{
  "routed_scale": 1.0,
  "positions": "rope",
  "qk_norm": true,
  "init_std_down": 0.0,
  "lr_head": 0.00297,
  "doc_mask": false,
  "max_steps": 12586
}
Below are experts of layer 5 (counted from 0) of a mixture-of-experts language model. Rows are named router (the router's row for the expert), gate (a neuron's input weights, with its number), up (a neuron's input weights, with its number), down (a neuron's output weights, with its number) and show model dimensions 112-223. Each number is 500 + 50 x the weight over its row's rms, rounded and kept within 0 to 999. Numbers have three digits each.
After each expert's rows: "mostly gets" lists some tokens that are sent to it at least half of the time. This comes from a sample of Wikipedia text that the model never trained on.

# expert 19
router:452482547434497561570472458524506483493474499455537480525440566517631435501503439584421446555552485520528452480553505475524526433479534486518528454516488577496516415595565532552398488471553418566537487453478490543577512508511469458592480451430455435472556530492497604541508549532535485510507475473520542530506405459582464587472480599521
gate0:559416558469514439498454407514603585440498503468542490536458394425467433526552495497518414358490524432498493479482452533454593526503532562490481538492490453478519460442480483542448438558516495478479455535398538464534443486487508551465465412532477381552453459436577466449470543502581412485573452445529492513469437559561400494502533495484
up0:537425506430565395574590500519501506473465547504389535495578443499544482475459476523465589372546500446535474494379509513567516488519471410439542511472574400440542540491533542569436506442495477535487514479459447474521537494502560594477469505524558511562453565478521530483542464607561503574588501579467487560483503525419468446553530472517
down0:582583566480456450521479413546474491471503531493460469523523435495525469526465455506468555375564539510539518581546504582590586523534482483519473589548532451507458582459462460447529497528434504506565537487432527505522502473512519439449475402502544451530518537573541486535449538508500431485405517450490507596534524588496473516607498404551
mostly gets: " \"", " San", " New", " Jer", " Robert", " Los"

# expert 11
router:462512442443519599560482433456523523505529521413499538515495513430561459432513497520432455556521491447556439483525518573540503476568541399501480512506527494549527459565566461511412552439435431517528423499476478527552455521463461472551485440514508512529593564485510412482563547531469466429491490494494530490513331424566547508555480535541
gate0:491464558450472513513529466436524432526601499496519477487508491420549556554468565503467473445531523396481461567454552419438478569497505478474556491521602488510546466514407510500436423407495481519486494434424497527457454552545531513490398387630531438388471452441506506491473501524497607504513490475462484322487511497534464423533559518467
up0:500510512581580502454456539498459506455503466585543464403622580504538495560530535470472502516459525454517529503419510461519514488511525584562512500465458494470498467516534535552465541572489471513529484509455480482517452565514486417467459484588503488453586501584508551483448543468445414449586526565462500535557556496506503458551471520493
down0:602504528486536551450426508497494567513477525410477572389529545500630518488563546515445510466467566566490590494524489541428511510494425542455496462479415610431619423523493515490451558493503451565572547510439465568576533449514510412448467352481498506555522449501490431579513469497506552535470524615496490397519514506549529477498485461447
mostly gets: " *", "_", "\\"

# expert 10
router:500556548561393471575548499477549478478504484430467467518448558523564442494481480476501457579525497465527414596514377492540477495414518466537509487499519539548562439444497514516544546449372431557504480508526477623483459524556538562511529409536399425444473461467544463519457560548507497441443500492558551465446411508580403439492494508479
gate0:518466524529579455515547422437430568516559595598543494543434473567538507539422458473516523392520527555533514607410484527534468487480551493521560497435567433482503458532463489502514512446542482494519519544558448605549490508458556425509455513524450373521502507461450505519530537492534535419473543490505461541506487529540501507430552508563
up0:455452595527428441518516503381486457503530535571357475363543477465508430419500524495493532519498518515395499436486422562432478506502488609456573509499546468479431520500477507571533478486482467491489503559472509611446464449458477516560478442503466518519535504461555443591507435417583531555488481514401448511479444556476503532502559536546
down0:507518540531516504481435402396581427509503491575499531584511490418460476498461452407518559536448447538386431547524526597506519519487563468456545516425509493474489489512606502603522547587549481430482497456498526476521433566434571467502520519418468376554462542558499459428531387443622454433389560567439423449492386508553540464446492501572
mostly gets: "\n", " w", " ==", "|---|---|---|---", " W", "See"

# expert 6
router:433592502498448604546533414532512486411534522472593486518489550424629503459461464516467510504512561532558552540462496481533579455410536543516516428517522455579531493490581502476434556511507476530605464420502483563595427565540572466546537461510430471498506541459500473545363593466486429517466458461481508525559508547511444479528490622473
gate0:434473513432409359519551480463490503413544595452466524477514483373520536405451533511478430593488587605525497548509419621516460531553569578515576503400456451590506527456501514570522550505522526560488490474495490580569529537491460520570393487528516423455529574435512548508449497509532487605541497479443548506504426429435584391450592497466
up0:536445520452482466453490618567499520573533463447493496479492388533458523468480446480485422499557530522494543557580475413418479604637436541529484437511454477499560484463512446502481592448547481544540498387477512520514540548490444436577498527362443480517507500462533447365504563519482393461476507466433414545532473484507532535543543548509
down0:631530546588508480510496543450554456442549546443464525405457587487573587478534479499486440462377510492501511405426448541425510431525537451626478522485476459466520568555478481502504567543397444535452524493503504506505585449424548438493512548549440538472478543483475506538476435467533466452531490533490513552532419531503470509473614554575
mostly gets: " same", " father", " wife", " mother", " Candidate", " way"

# expert 0
router:508587506520485539478462464506518489484515512448446506565544542532599426515552448562476421518447522534516442453536529500509485379604500442498542541494400480457523511594484455494541550461459360421508458477528554595544433576481530599481476454567411480631526526520551500499414581491480449387494436512579586526439481450527382497503548462479
gate0:451492592482531549494343457449489444526595487506525517522589515502521528453580434473574508521508479599479572574538443519459492478482514509473489494571626509564449508492492410513531495520469470537442406600461528545473548397521476448569497562449550506530505474525403452468638509471434549444496508492456516449609578433486514464433478552392
up0:498539459502489426499393456491471494478523548534450535537464546569527500511435526410486557566490431500516621504570468489432627591475474439574502392584520463558393561471431477460450475487457473488485439477543538404476517416446523567511481512483497482487478399490473465593437429502505625508480513519547571500519374484508495503420539474610
down0:563510548434491501591551510495523550597527581482513504518472474485524452478539538472421479470526489500522448449577543501473538582606506530509430509463386517497564474570532589464580488527504510527510525460551571454463444501543476491495557520468467494583597521518582462482488490488539505473421553435431441538452599471550558496584547578428
mostly gets: "|", " |", "\".", ").", "):", "|---|---|---|"

# expert 18
router:450490556441470601511452477541478504469532444460555498545499538480512441463462437529419452583521463561564486448574434504474474439511536483541488419530493519569457454449492478570467531456516460456424429520587508509481479582503440502488495453562444477503519524533550573514514527486517579471477495521575583514483464440556486559515516554520
gate0:550478475499554591473518469562455557489478432474425617478462454578511514535417489410531474560513541455538478481526412454480552428558457502536474428489473483547609524552448458461522498529541513476501549592549542555551548585598473428466569516489561446605572463515479489469513477470561498467520516520478561454457442470553529521530544504384
up0:386488538521425591410556404421520446475500521455492440555491463507479476441464595518541460498466463441446536407442562554551473519510537530479370488565546506479609555471498486518536521461464574518471474472442442562493478566456529504469454464535584538443401495481456520512517463438515477489585525529580563521431551472470590570499440402563
down0:495550523496522448461544548507528523461536563516530493505497479526461503536529447508475472494551470461438486423503418457419503540454514412492485631477456481589549599530548574514450484431485570516498469515531533559454553515453511467397656568505420449437489453464455488538518475508495499546482468561463383526510412417502446596466414475417
mostly gets: " Air", " Angeles", " Night", "ming", " Football", "ummer"